Weights of a small mixture-of-experts language model, trained from scratch on English Wikipedia: 9 layers, vocabulary 14776.
Below are experts of layer 5 (counted from 0) of a mixture-of-experts language model. Rows are named up (a neuron's input weights, with its number) and show model dimensions 0-95. Each number is 500 + 25 x the weight over its row's rms, rounded and kept within 0 to 999. Numbers have three digits each.
Before each expert's rows: a language model's description of what the expert responds to. This comes from a sample of Wikipedia text that the model never trained on.

# expert 40
Tokens around an article's title subject in its first sentence or short description, such as name endings, The, born, (, is.
up0:535519512494507542484532545455532545503517502511519495468506543516493521493501508500506497467488502498513521552504544472532535484512531485425482533486496497478520511521512485511483446500489488502491484495527452456491474534501478511472517462496517475483554488518462495504482504502475532467
up1:537498516549507544501488502501528576511490526509489465465514488495477440508520492532496502449477519509499553520506495538500511467500487468480497509460481521523508481479519472444529500525529491516466482520512503478459463496508452504500488478470515486507511485514500508530512472488523509551
up2:500478459517499458512530450542495521490494497468504478522484505500538539554479519509503515513505526489493485484473541500479529521488483485534544465471505470490515445489460467515501504522504488508504512492457464519517521518517500494553518508472486532478460571472506536472498483504496486489
up3:518487539488491517483477540484465556487493467531454523456531482553481521482522554532492501490483515499524564547490494487483500510490490512454498490511488507488534514514541505496477508525478533502482458479515521491480505508504468518516496521466493458495540454516472484494516461516480509509
up4:488493471461528506478504462500507536496537513469485469510524492436493445529496489478509500466506471506515493511529468473519512500456516503494502510472511513506499504493468488546518476457507513487457493472478518509478465519509547504431525479478467464476510521460492489509501470462527509541
up5:521528505524518537522531511532505564480447505534483479481485525516471469505518525484513519508525495477552515526491498478532515475534447527496477536518480505509530479500517498495520466520475508534513489537529515490506475493503485504524519443490486524516505430540525528520494522470525505499
up6:538521509525454485490511490418509516513509470550520473492525519509484482466491458550518502513493472524500488499477503492523482450513502491463492474531475500484482471484538472531493464481514510474513534503540553499518507493457532504487482486472510471514464458505500489493487510491465514537
up7:499524508492495485528550543473505567474470504492483509515490514466463482509523513518536451506520480471480498551536509479448483509548479512460494445474525521513491491502520504541507534535497521530478471478529496467521517491495515534542501513488495501508521475498519459487508520469499515512

# expert 0
Boundaries starting a new article or section, such as paragraph breaks after a title or lead, heading ends, "born", and clause openers like While, Since.
up3:497496509449467475523483509532501556476494515520479481508447502472465469519499485498483514484518463449565477504480485521513531489545502474504513488491518503503502525502494495518498481482467525504494504507472539482498501496435521503518524454490523500539552482475482534505525509516546547490
up4:465511551509472507507498488532521555496470483461500508500529503494467493555464542476529462509496524453471505528476519485492484489493496505523517477517509540467518519471461509484527482488470514511482508465539494488492516553502481476450518544505534509514507478488482519482498472445477473505
up5:495485486443485544504498516507504561507516500527479549511498513504508531523479514523471494517469523482551514514541451498499527478482499492525499530499502514461478499529495478492484490483561462511523474507473484487475484511525437508485516495503511422501539463483530501500501497505504527473
up6:505486481506479552508516508482540516491492511522544527515529548488512513475499514521468509504542503521512519485514515509500492436529506521508510538528468512506520472509451489529494474547499516530536503529481472541511517470496535512542488474447547526516505499510466491468510509535540477475
up7:483527524501497481472497514514504537445455503515492515533532557487490487554463517518505512493529480512512510479513506453495497485497528493536484475513487511513528516532472505479535464486457501483439488470530481506499458472514472513472530488428482488498526485482466481482482500501538498497
up8:483489542482506523494492458500508537500487470455461489501491492485494530514456503483503497479475502505500497542537530516478525500476487430492495507519504491468514529476545501527517504498457555517477504499552505471472484515498540509541483485497505503529572475482470512509498466469528492531
up9:499534517514511510527546520497474579537466514493490530472522500463511499513493548510479493532466508522494508515462558469497542497504501500526478487455525510536486503532484533514535501498471496552493511485471497499478506528508472480500508518515500497494505463494550525485460459479545496510
up10:539537533488468502470548491560536559494552496506506493509510492462440485499468537486501507505490499521519523519496522472496548545469485464558516505508505521500525487476482483503518493503497498483509495486529457484496432493498489529486505507495482518495494498464507486486504468467517518532

# expert 63
Initial lowercase letters or consonant clusters starting a common noun split into pieces, such as f-ishery, h-awk, fl, sh, qu-arters.
up0:509494499514520539524525492518514542505491547521551479487496468492476512491505488497539522519488485507504491485482540484456536530488509481497491498495502452504491558500507495502533491530467497490492541510473511509510509541580494438509459479454474492529520459476517463496492506498472503469
up1:521480496472491505508518488526470524460516464475537474459492527459504512488515511468536487478493498460504509498482485544484524494529503492488469535469513527541497545506481477515491497496512528510486541588548478496481505526490523495520493496530536540515519493562475498528496522480517508511
up2:534510543533500508534532495539459522527492496467528497536507498484525513483531519526462552515493515518513516487454499508493476515497521458487525523492513530483499512506513487504574495545546492514504522499481518468557519504440517514518495515492513500525512485506549488513466507537479480479
up3:504484488496498496532532475482482543444493463489468521501501483513483522488529546472483474478462445518492519458528536509479517506491494508507507561472550484523465462530510491490509509533524546516507538523487510479508527456479505460522508494491506504535490492484521496465523529468494530522
up4:475483520459484486467580494519472543475496524476491499507495510479498474472506522517508501471522460490498512529542521532510513507468533491513475490478483523523485497515519489532496481547493494467469588477502507515514489523485490479524495493544449480522524484511536491494513512535535527500
up5:549505499460497492530505488509509482480548461504483481461478532498495507500543481504510428504483497490477522508467479543533509554495459499506468551520497539538498493476521468494478516552528489492498505523495491503510504533513496494524466535510565488523488499473500488462527513501511467504
up6:487504490519519525459523518479516560513532514528438503518478468515548564501528495502482520503500495485474442477492509476515490536463486495508510480541476486503508442479521500491509473523485517494512517530521531512478521468548468518500461502503533506514503478467501482480482514515495444492
up7:490499489473489474498509474519508521484483529492533499414488479464494519499526541465482499481504477497513514470489550509515554512485529488478438485508513545518523474473499462539522510534521503478473543499493509477508473476487491506507490493514550512529508474509515493528537502515543507453

# expert 20
Backslashes, braces and command pieces inside LaTeX math such as \mathrm, \varphi, \Vert; also some stray table and word pieces.
up0:465483483516508518455507506527531535517525468500492513542457522474498447492506504516495539470533492498519530519476487520505526476451490456480465483484517529522535500478500508521539481494546483502507472509516463518485536502518512502523501453497519484545453486539539511477516449508517497479
up1:473504463484544510500551499498492530517493469519469464494472522471545518508492508494466542535507506452561470484505489457484516524479500481520462512467510466498453456487481518513496485495496484423502541498513475478547517525510539502495513497482509518522519507474505476502500511506501496534
up2:494476534530524536513502539514541486488495505461529503489501499481504494507444511513526548492502528490500474487515504469481519511485533480479491461517535491499534508499491479542462515497543514489534513515513581495584514458500468509528499501487482491504506488504506471507536481527527462485
up3:508485475521538500495498514524541531516555493550525489519469506489483523512488528502498505481508521477481540553476478468486469518491516501469467507475518474502488508491557523502558498531537552469463444521505515469532491479496486509478523494452512533500508512496519480524510490477485518471
up4:472507530504487488486488482534540533465495524496475502457463477487502501524498571474546505474492502440506529562471493525497537474479485468475495502514493538509512502456506501567495444516496490486493484506512494476479540541492520507511494495501514494522464504463495479502485485495510467481
up5:509533510494482485544493512516491546474530539490519466526453488526484463504518459512509496513497532461455524479461479514482485481542515500471480494489473532492493520455485504518490493510479549532462519527540530523486507465501501477483493505518525482497493494555535526471519484458526540482
up6:525507529493487490469474500536500517426547515489489482491513542513555499501443540484484513514490451492482501492505515500514433489465527484523474499525502509501465483488490507493555450471498495452485494512512516505515525519505532490497524513473510506542531502516477486491468494545492470483
up7:461494496512496525526512496504534538461512501497452498477442524481486467487489549487524517462513523460465503539470480526472512517510508548448460486485527463502498479453510508505528488497493544459503497515507468502514515493520538550529507492478512466518486484510535513483462516476505481504

# expert 13
Opening parentheses, brackets and quotation marks after names or nouns, starting asides like birth years, former names or clarifications.
up5:515471536472473556503483515474497517476564470480512488467515495486520489495487505475471474449468519451499534500526499474501481504517487516501543503514455490455485473503471500493481504525466531485538504485538517489460517505497482494488510504480488530487535462506546494472444475497514521459
up6:488486516508496526485478494506460528473509526524465521441537538535468530468485493530482482521480494488462560501481535491537479455448551509484489478541495505495537493561451490504512515487484468514494507508514485511551481502490520507471516497494479502518512476490516493503518486492550513488
up7:500491488512515489520480522494511546492500465564536561452495512495471518468511495496529482492501479492525508462515502497504526554504475536499511467538484526522503501492499471497488521510474473492522478445495504518481487518512473558495515530522499538526523456533512458480469547503491466481
up8:510515486522502496531544535520466502512467553479488476481482483522520473532495492488478512503470502498519515487502520525509511500478505499504518513481515480470423498543512526489550483497478512517470531525499519423507546516525520524469529470466476482531513469541528519489469510479470502521
up9:509542506492506524480487467529502521483484513538503493505553506487516502476503512511504493511426562478460527446498492482452433483517495503469518510547487474489486483527497448493509477473518505486493474498510498478516529502524550546514515448493505502479515482495491517508478485478470515505
up10:529512521544493533503526496509523498469484477539513529446442508490473536515540508449475518456480495490480483490497498501503500509474503517507487515484506487504463458462499545501484531505506535498505558475525482517532493510478471523492532541517509482513543477513464499431472512491506497508
up11:497518532503482523517482475517497512504502479481543496519528498539494542501503487489499550480467464470527454481512491554484547470459507528499495503480513502539522489502540493485504466528501547488487514506501495542505484522528474557497514513506494483532496518515480515473551534565527477526
up12:521480539445514495490477488497458512492507537501536506435489497519444506489479484491534501482476482516495493508479470512539489498485497521436512526503466495526488470537496517497463512531463513489507494480565492483496470528526477504498500523513489518512487469536497494488527538488571494523

# expert 48
Articles and determiners starting a noun phrase after a preposition or verb, such as the, a, an, this, their, any.
up5:518509533546496488471525487507459516504497501525498436506486470474521456505480460488480478480498518484561513467458528544494473497493501544523496488520545483483529512533508482505485500501521475514530500514514522473463525486490513445488490547495538514542479510484547488477476498486492526522
up6:492474483462515464517483504517508513524521493458530532524461547525494490480493513522505445501516498553473497522521545507521481455515504471512503460511506481477511511523501528454462488488500518489479486511509528497518510515452541475530500481505514532533516498565481502494488512455507553471
up7:491484482489528551482511544491521479530443491505458519480475494469507509495508504527477462502496510511479488476448481539458514489468489550506473511493484501557518484465507502537505484530549508568470491511474512518490517475509471482480524544494524510531517486470521475502528512483515487518
up8:534483499526521565503530496492492520436442518536508534500510503499501484506517484508484504481495479499510505516480493532529528483524546526483468530476512526530520454466493523513550481538468505508541519510527502454483544509514537501507507474480485524469493486541525502498467537487520483517
up9:495532513532508509518483470516480508489466488519496496474537496494495451481500469521530453533495526503529516508499498476541504520521523527498484530499525553524497480511498529520539451494508480506485558537573514491497514462470516474500540527483537486476496473496525501519510505466539547502
up10:518492491510502464471543461506465519484511508530507492500533535498529488512513493482498506523501466521503512508499455461508495495469512444503470513532528480500515517473499535529451485497507487506538538517515515495505491480479465469503534523510522484518514446464511545438476578500521495503
up11:517467482501502459483488522528501500514493506456531533540483469496476498460526504534490490504480511467494508492491517474488461492477475479493527521496509454452556514481492515518497478519509487473491491551533442572493507486470537501510477522490524497521568500478494481474508474494519526514
up12:500492503523519508506568506525496495501486479498491435488489508503485528489498492500554543502508482506537510487498479547491516512490520538502517457460499511532470476539506492546503475498488532525502554522542498475518487493501491517471492519481510492502496510556498488466505557446457536514